{"n_layer": 8, "d_model": 192, "n_experts": 32, "experts_per_token": 2, "d_expert": 192, "d_shared_expert": 0, "activation": "geglu", "moe_layers": [0, 1, 2, 3, 4, 5, 6, 7], "router_score": "softmax", "normalize_top_k": true, "routed_scale": 1.41, "balance_loss": 0.00453, "balance_bias": false, "init_std_router": 0.0272, "lr_router": 0.00119, "n_head": 6, "n_kv_head": 3, "head_dim": 64, "vocab_size": 8192, "norm": "layernorm", "norm_place": "peri", "norm_eps": 1e-05, "positions": "rope", "rope_base": 100000.0, "rope_fraction": 1.0, "qk_norm": false, "attn_scale": 0.125, "tie_embeddings": true, "parallel_block": false, "extras": ["capped logits"], "init": "uniform", "init_std_qkv": 0.0411, "init_std_o": 0.00726, "init_std_up": 0.0411, "init_std_down": 0.00629, "optimizer": "muon_variant", "lr": 0.00847, "lr_mult_o": 3.0, "lr_mult_down": 2.0, "lr_head": 0.013, "grad_clip": 1.0, "warmup_steps": 200, "schedule": "wsd", "decay_fraction": 0.298, "decay_shape": "linear", "final_lr_fraction": 0.0, "batch_tokens": 65536, "seq_len": 1024, "doc_mask": true, "train_tokens": 445400000, "steps": 6797, "dataset": "wikipedia_en"}
Below are experts of layer 5 (counted from 0) of a mixture-of-experts language model. Rows are named router (the router's row for the expert), gate (a neuron's input weights, with its number), up (a neuron's input weights, with its number) and show model dimensions 64-127. Each number is 128 + 24 x the weight over its row's rms, rounded and kept within 0 to 255. Numbers have three digits each.
After each expert's rows: a language model's description of what the expert responds to. This comes from a sample of Wikipedia text that the model never trained on.

# expert 24
router:141164108107106123161149119126125137116118138161081116141133111122119125103182120126112153126148123142134139165117090159161101082146136177175146126125149105106164145147112109095125142137123093
gate0:132146116106182160147086149152100159137150156138117108123148129136103157141162146164105128180136101131105121133104135120122103137114128140109147110107135154137128157155147134131155106135162118
up0:110128120118139142150115139075115139128134147168107117184129161164106137134132105169111137155115126116160134135113127145116138132096175118138169110120155133185097111088119130124130123095139125
gate1:104117100139146113119120112082144124155109110189088092105146129104143128114135116139127128125134096121144148128111114152074088141143117114106137144143093155146136097126121118111121124147139135
up1:133152145118094153135187136166148103116110125115117127090129167118103160106131126165139110119111080143137142161127172094131101163115146138155113155106136164153071132096141108148121154091127104
gate2:140134154184110111132119106117133120126154113091129165107097093127141119126146085148104163124126125097137143154098103120115144156159148107174162149133124098144119157150122065098110125116132110
up2:129108099087122155113142120098108120091119144152122112185172174101164126110171117068149137132176117129137123119142175120116114102116133149099172127134139132086135122116137149163130118105141091
What it handles: Sentence ends, title words. Periods, commas and table pipes ending sentences or cells, plus small words in song and album titles, such as When, of, but.

# expert 4
router:134148131116106114147114132163150121112141103109094087100143131118154101120148135121093137132114128135150132149139108144144121118160147159138090113151139104140087175108155101169141115143112096
gate0:126162136154110139132138137123107132119142145128115129121140103128140146135099106168161125173125100112144095115128129135127166112143175163125103143089125166169099134157122099097176214132169131
up0:094129125129151103138070115107170120161085145135134141090088110115148073152147150126133140147113123141137179157149127169106150148059113144139161112113099088107141115104125152125146160136108110
gate1:121141093110161135104168112100098102144156138106143129089141123134128175151113122179132131136105142168138102138172134151110087095141113161112186080120111075143164104109141121124154107163160173
up1:114099132142099155086139129124126203108099119146120101145118086136120139097150173082093120136129142117125159132099174143153135161110106122138137148152165124114111135132156156164175116105118096
gate2:132135108093138147141136127126125173118126112110146174122113147181066142109142115124140114112147116127119063091164158114120140105116079145119123170091145129078142099108090098133167116142122148
up2:131156124091134089150150116117112093153199141131105129167137100121107136157133168149132169128103149118172124150117108125129108109179127148122133081153142136172126101117117135120156129131112109
What it handles: Table cell separators. Pipe separators between cells of wiki tables full of numbers, such as stats, scores and votes, plus some semicolons, colons and dashes.

# expert 20
router:142107143144135162137145138163083134143116149101085114109110176137121090089143119105126136146135143088172122143120134125170168146072115118108111144105103084078134127146126123144134130140105153
gate0:147135145130161148120086122115102146129140129193104117153125121148106104091148118126160105085113184145113124128120092159103139108140167123114110122143102113121146095133150120161131083098160150
up0:136138144121113157109079134123132135143137126134135099095111148149143164139141153147106141089105121142106161139153085130088147140107145122129187097125143127147125088149161136119097127127125106
gate1:129169126096121156110099090102110133109089181144118146100130145115135125103118205112112116096206114137165107133147106124103153119128098125176100127116083107200090106125117074101166120163137160
up1:115120178134129116122211153127124172145132121136130133130128130132105111106122113090168110110118072134122116120075120083116110167113108137202074133097135105105133186107145117141085139082127148
gate2:126140159153110110139100144135141124107105130122137152095110151107120161114088161151138154104098105149172145120141159171144130134072125113103116119130124148122148153131055120147173089151125148
up2:132122116144111127179105106123147151137143109129140130172117128103130121157085136119090101164152069108082117090139120145117149132113111166127171140119107132097110161128132144146158142137118138
What it handles: Mid-word syllable pieces. Short syllable fragments inside words, especially foreign Dutch, Finnish, French and Spanish names, like Eind-ho-ven, de, la, plus pieces like per-cussion.

# expert 11
router:151110108145140137106117142135135139113128135077170122125136109139109137149104174130115114158139094131161123060115131151184129125136122133144118103089104125118151125141153107125102125137153119
gate0:146153121136155113188149093080137162155151111111112146108141108165109130115147093177134074190137095150160102102136167090136091096124137127099119083132135124123133161162104128115132149123125107
up0:137162137134110090153130111110113133139102120099151154167154084156095111094130126182087079153132090113104101176109107140125118106125161132077105110133142157109115148156101143126186159172138113
gate1:127154119093113111105089138119107131115120105142115153122120152157108125091143117101123168125143139120146156116133120121161159157162090159102101130124147121154120107124130151122120118096145120
up1:113124070149136096099128131118121154083097115118137108133121131213122123127137128091123149075171146132161111123143115123137120138167100140171132120118136138119182127138146109138148135160123107
gate2:121145116141099129110156077126156091124109094114135095134109123111159098141124154190177113118139127119112091138131133173139134109159111109109081110130135137117145103133130139113151119115139125
up2:146108123171119158098134135154163173118161149165168085116132134099138171107103132133094141107157152119098106172116135137142115096144136106105160136139108108119121133131135129156119120140107137
What it handles: Foreign script, capitals. Byte pieces of Thai, Japanese and Tamil script, opening quote marks, and capitalised word starts after a space or pipe, like New, U, M.

# expert 7
router:200095094168130121160153152142142114114140146133108169146116160116119131131099148133111139099117120117105132105151110112122141100131167095164139134134117127144143151149125120142138086154101112
gate0:143124130077111129126139152160111080125146116086115111112103118121085089153100117125171121105164119097127065139161163127148095143136128134134135143164146120149107140130081113159156124202146153
up0:134172128099124120143131111155125107101094129114136142166137135147111072143159102110124100109165137121100119081153093118137124141120157117102108163133110100111094133137121135160153142165130141
gate1:100119148104111090156159092128133130153161103126137142142101126118109127100133119167174120158169152111177156129145127129084137165122135141110081122131131144093176120101159132118131174088139098
up1:151119090132119120126156108119157152152126154099131105179106116079134137142140109128153163118164157092157157180118148143137105133093129077125126100135125106120195128131107149118162132145107125
gate2:119118080117145102135095149162120131160133160168066124112143105119117163166124164165126124111137153121174122085117168100104135123106154136127131137138117121110085166122109167134123176113169130
up2:140095107147127151143141157096102187116127138134113095085125156129141141171109221137118120123135101139113101087145150134137122155103117128124100143109148129134120127128096123127108145118172138
What it handles: Closing punctuation. Closing punctuation such as periods, closing parentheses and quotes ending a sentence, title or citation, including author initials like Tosun, M.

# expert 15
router:112132128124135128152158092100109146139176111130155140106091146153149152137107141149125125121122115119119130119108121105152106103163132109141145102130137182103130089099148148162153124090134166
gate0:120132087093087177107165158078151122076133157098144131149135138139145128092098114136156115137145078168151145102092131115124152116113087144079127159139138142094149109140108134091143126124142167
up0:135106129137082123161144130145140128140143125120132138159119184152156139114151116133117100118140115118136111135127162138118088105120137120153125092146149103132145152129141138116100118158148131
gate1:125162075121111056120135130094113121106105069133147129135155095130090107160125125155156149121101137134127086132102143177147108099110127146140131070138143090095148150123127120130123105109144118
up1:084144115156140182059106115132087141094161127111130119133118176138110154137140122133200152121133145134117132151177144112154165103152133109142102121097146088136131120122153115104137159121104106
gate2:122134116136130119143114167120108160099136110126146156125058105137121112101128101165130124124102165139123110147096129149101152169154162106122129105147167130134119134135109123161117092119104102
up2:126138128116125118120152131187131151113113127145112114149105146130138135150116148137102152082133130129181118101130138119199154141137131123117129132142071145137148092102130129086176128148122133
What it handles: Numeric and unit symbols. Punctuation and symbols inside numbers, coordinates and units, such as colons in times, decimal points, °, ′, km^{2}, $, +.

# expert 23
router:109183126118133157107148124087121078121113147152081139128115096142079155114122127135141185133119154127108132124102129127108100148108130136125120152117148088126125125132125174127129129070119108
gate0:122135118134147148121118136117111116128134070162158093165116108111118100152087134124181122086159144091166131108098076127170133123104137099103150139078139124106115138134168118088110125174166144
up0:167123101110100168139169134099141130125100199128136143102126172106105133140126121135137075123125159139145144123137116133138110131111144151117147135124118113171120106112117140168154123114128122
gate1:116154140158081116146164144155128114114160102111125107099118121116137109117137090111135109114086148147113109090128104174116128134117108135142138160144148115094141097153125110120121129125150124
up1:123139142135132169147121134116161133113103118083118114122119109138154109144096162146139109133168098100173089157159123080164135130147167119119121103163148119124145121121124152106127148146117123
gate2:154164112119136147147161121158141103159175111108153099148077099141134131136107114107177153112125120133085140120111115139147109133091104104169117147131124130141133151112130135139132121127136124
up2:145143151110100132163135129143125089173168133127110120129097137166175180141099170124134152117084142172099118151134114110110095071159136135106105092113118139100130151096144150105137131129154112
What it handles: Years in tables. Four-digit years and small numbers at the start of table rows or after pipes and equals signs, as in 2008, 1960, 2017.

# expert 30
router:150112122133150137094111145142142104136172139130141105114149150098091139102148092142133142160134112162078083140117155132158187157155124114131081100086145131090093133121093104130109115096110143
gate0:117135096124175112113161103134131103120145091120122152122127117173121146133063098144121122176122082102152170137160110163134127128097113116134112102146132136130151108173123104088136139155132101
up0:120155136150148122117111142132117148088135099102122172141157081110145102113147123147108160153125132153168114092089139131144116128094143150162110121124169160102109096144078137171102080110102141
gate1:147157110129099112110103155141183080134106141109115153144132124121121135101135124153132106099103111146105134110086095141125101077109125107087121142173112131132154100119140148146108147179113151
up1:124119148151082134138133153077131108124159083096156138087160105157142145144120130126126114131134109113137150141161157104117148149122113157148134131132141122136136093153131127125108127124171090
gate2:120146114165101158130163137101181175148113171128146154146117140122101095148131129113136100109146126112114142096126114156155100112130159153131087106127120122145118146124118133141089130096116106
up2:136088093105108182147134086140181138099144132133124165109129143115122118145104157123118123124126150153106137115122128149121146117157087099129078107140144131111092160106143145121145172140119132
What it handles: Mid-word syllables, hyphens. Hyphens and short mid-word pieces ending in i, such as mi in non-families, vi, di, chi, in names and compounds.

# expert 27
router:109129121115171102125115137105122165178138122127124109138116153149104108116141115117114159091124096134129050132122123114173124136114121150130161147130161105105114135152144141112118143122118146
gate0:114076116116117120153144141105160110087127140162072120138138159122121081157153139108165148132112135093094112103111148168140106135104130122138145118107178157131138137144088110142107172118131099
up0:115136103139142104096151138096121140125107097133131131146138131098130145111174128095099104121136130185126138142147115132089114131104121129141160089123150097108140156136106105139163112163064105
gate1:116129164155163097155133101117129152135097105159125171102135153186138081120126111099120149119128159111136084073110091091125112158098141146115098132155103156145143156108129178129153118098126144
up1:123131129133174075139140120148109151183140133116125136119145137128102087164089117126121142111174151103140103116126077117093136147119141137113090115133108116144137122137135166082158119094075105
gate2:145184154087117123133127155142100127129086130200133120104134128107171127106148099134132114113136113123108140111154140116104090122117121118120148167158084152116132182166148097109148141158115106
up2:134158150108125130104116134124101132157145103148133132102123117119151103160171100121113088153128134136116104138100122139083090090123124137110161150164112143147101162119147102098143170156104124
What it handles: Short word-initial syllables. Brief opening syllables of words and names, such as mo in mollusk, ne, Cha, Ra, bo, often in species descriptions.

# expert 10
router:141141127095118155157139148151158125120100123187106127116142114140092155069114136116114098140110114140082114123140117158150160133125083124139109109133163130148118145127125095107131121134116140
gate0:134142117181151132136110148083138102176116109116150126111149123140133112156143086174120142132093079131103136153100137129151107095154085111149113123142097133166118100114148108131123082127123087
up0:111123125161143167146103126097122142129085138100158110143160122090162124170103086143110115104130146160152117071146138127132146139111130120093169127105118113148130149062110101147129120144155143
gate1:146139104146129110110136109144120135138119107126106119154141088123109155081152077108140097101123102168078109090116085142100170094134144122153169152132098143099141112088144109101123150107194170
up1:150106139132121128157171141110101113149103098071145096148166118113130159112132104116178136135076126114133090109123102127131121119110160150133149153167140086117144125160103125120139151146135159
gate2:110119143129130165140122152115118151124092153141054121136128119134151142092165141156164105140110128131130105149096101088133136155136115112113124136116160133117114137139131121123157154141188128
up2:118130079071130117123154150154092100127127155124133145144136156142119115091139114143105138124084119099142189097119127131111144120140176092090095140138144151095168116177116133147154156125114099
What it handles: Foreign name syllables. Middle and ending syllables of non-English proper names, such as Krasno-ya-rsk, Gjiro-ka-stër and Com-oro-s, plus list-item hyphens.

# expert 8
router:121132151164127110144103151154155107173093125110141143119153125082108132153135183108117116142112112146113168125128152148120147146130160155139117120087139136108133138190130123132093111121109116
gate0:117123128097146109142141104085115100103113148134120135080101158176103141131162124105172133126133107138129157123100170176146128130158102121130118091135118107104142102138127134200124182124103154
up0:073153100137124129111143128134116148112117166174155101117149116076089125126111124131149114176127099163138150104108117111104132116134139129111163108141125106128141165153139156148180126085089135
gate1:183169139152168119109137109137116152104126138112121148133114104103136111136127120155085136166104101137088144078132121107152122109147144101146094141141101125142125107129138120126118186124149163
up1:090132112120160142127145127123118147112148150158082161141120150127130160143111150144131114119130100152095133075147163163163127111128098183140100119158123110159136115136123156143158117147148149
gate2:147160113128132164124112139104123154109090097100132168169118182136127171140098118117151138096127096124128167120092137147143125125108122114107126147161128119175165149139113055096151149142101094
up2:111143133110143101107125163111114136127169122142114141141114114127097081128133147073173159090128111103142123104161166168121105111128141102133122139115132071136135110149148113137105173153102102
What it handles: Capital letter pieces. Single capital letters or short caps inside acronyms, codes and name starts, often after a parenthesis or line break, as in (CAN), BSO, UNKRIP.

# expert 28
router:122139133138132061132080184159112102133116180137152147127142100151147167151128136176143129109114132109139139101143108101096131096157119130110113106094156144182147123132156137126125103140109139
gate0:126155141115127119166145143124153114132128142139116154124136147105111144126167116117107145105118167102105100148117126118105079124175098153106143108091151112113113135142130146128111130081152145
up0:143087154130130155086107074088118154137099111135146147103150140135112102128148097107132130113136114116103139115124114185128128148098137113109174115140124135164141088117136162136147149150118157
gate1:114125108120156110159148119111148132140114122126150166113142145160134091130090136106128136144126128121148132118062104171112123082159124129135134096120160106128111100126064160096161134119054164
up1:159077120120123133106111157138117127159162156127077147166148137137140094091112115141131124093102107107114131107156143089110092154126106116142107216110163111151145114105122170098137118105153149
gate2:135126155132091184128156135103169099154130131130114112093078128143122130119120164162064138136125113136105133130169116139090123112132122153100130089128093142139141125126091087136101087130103094
up2:102103140092168162162145135133119134138136115124179144164121147147138118092130140110046126142131123121138137109114095155111103071115094120107153139116118113087093131173121126121099147158129161
What it handles: Numbers. Number tokens in tables and prose, such as scores, counts, ages and statistics, for example 32, 102 days, 22–25.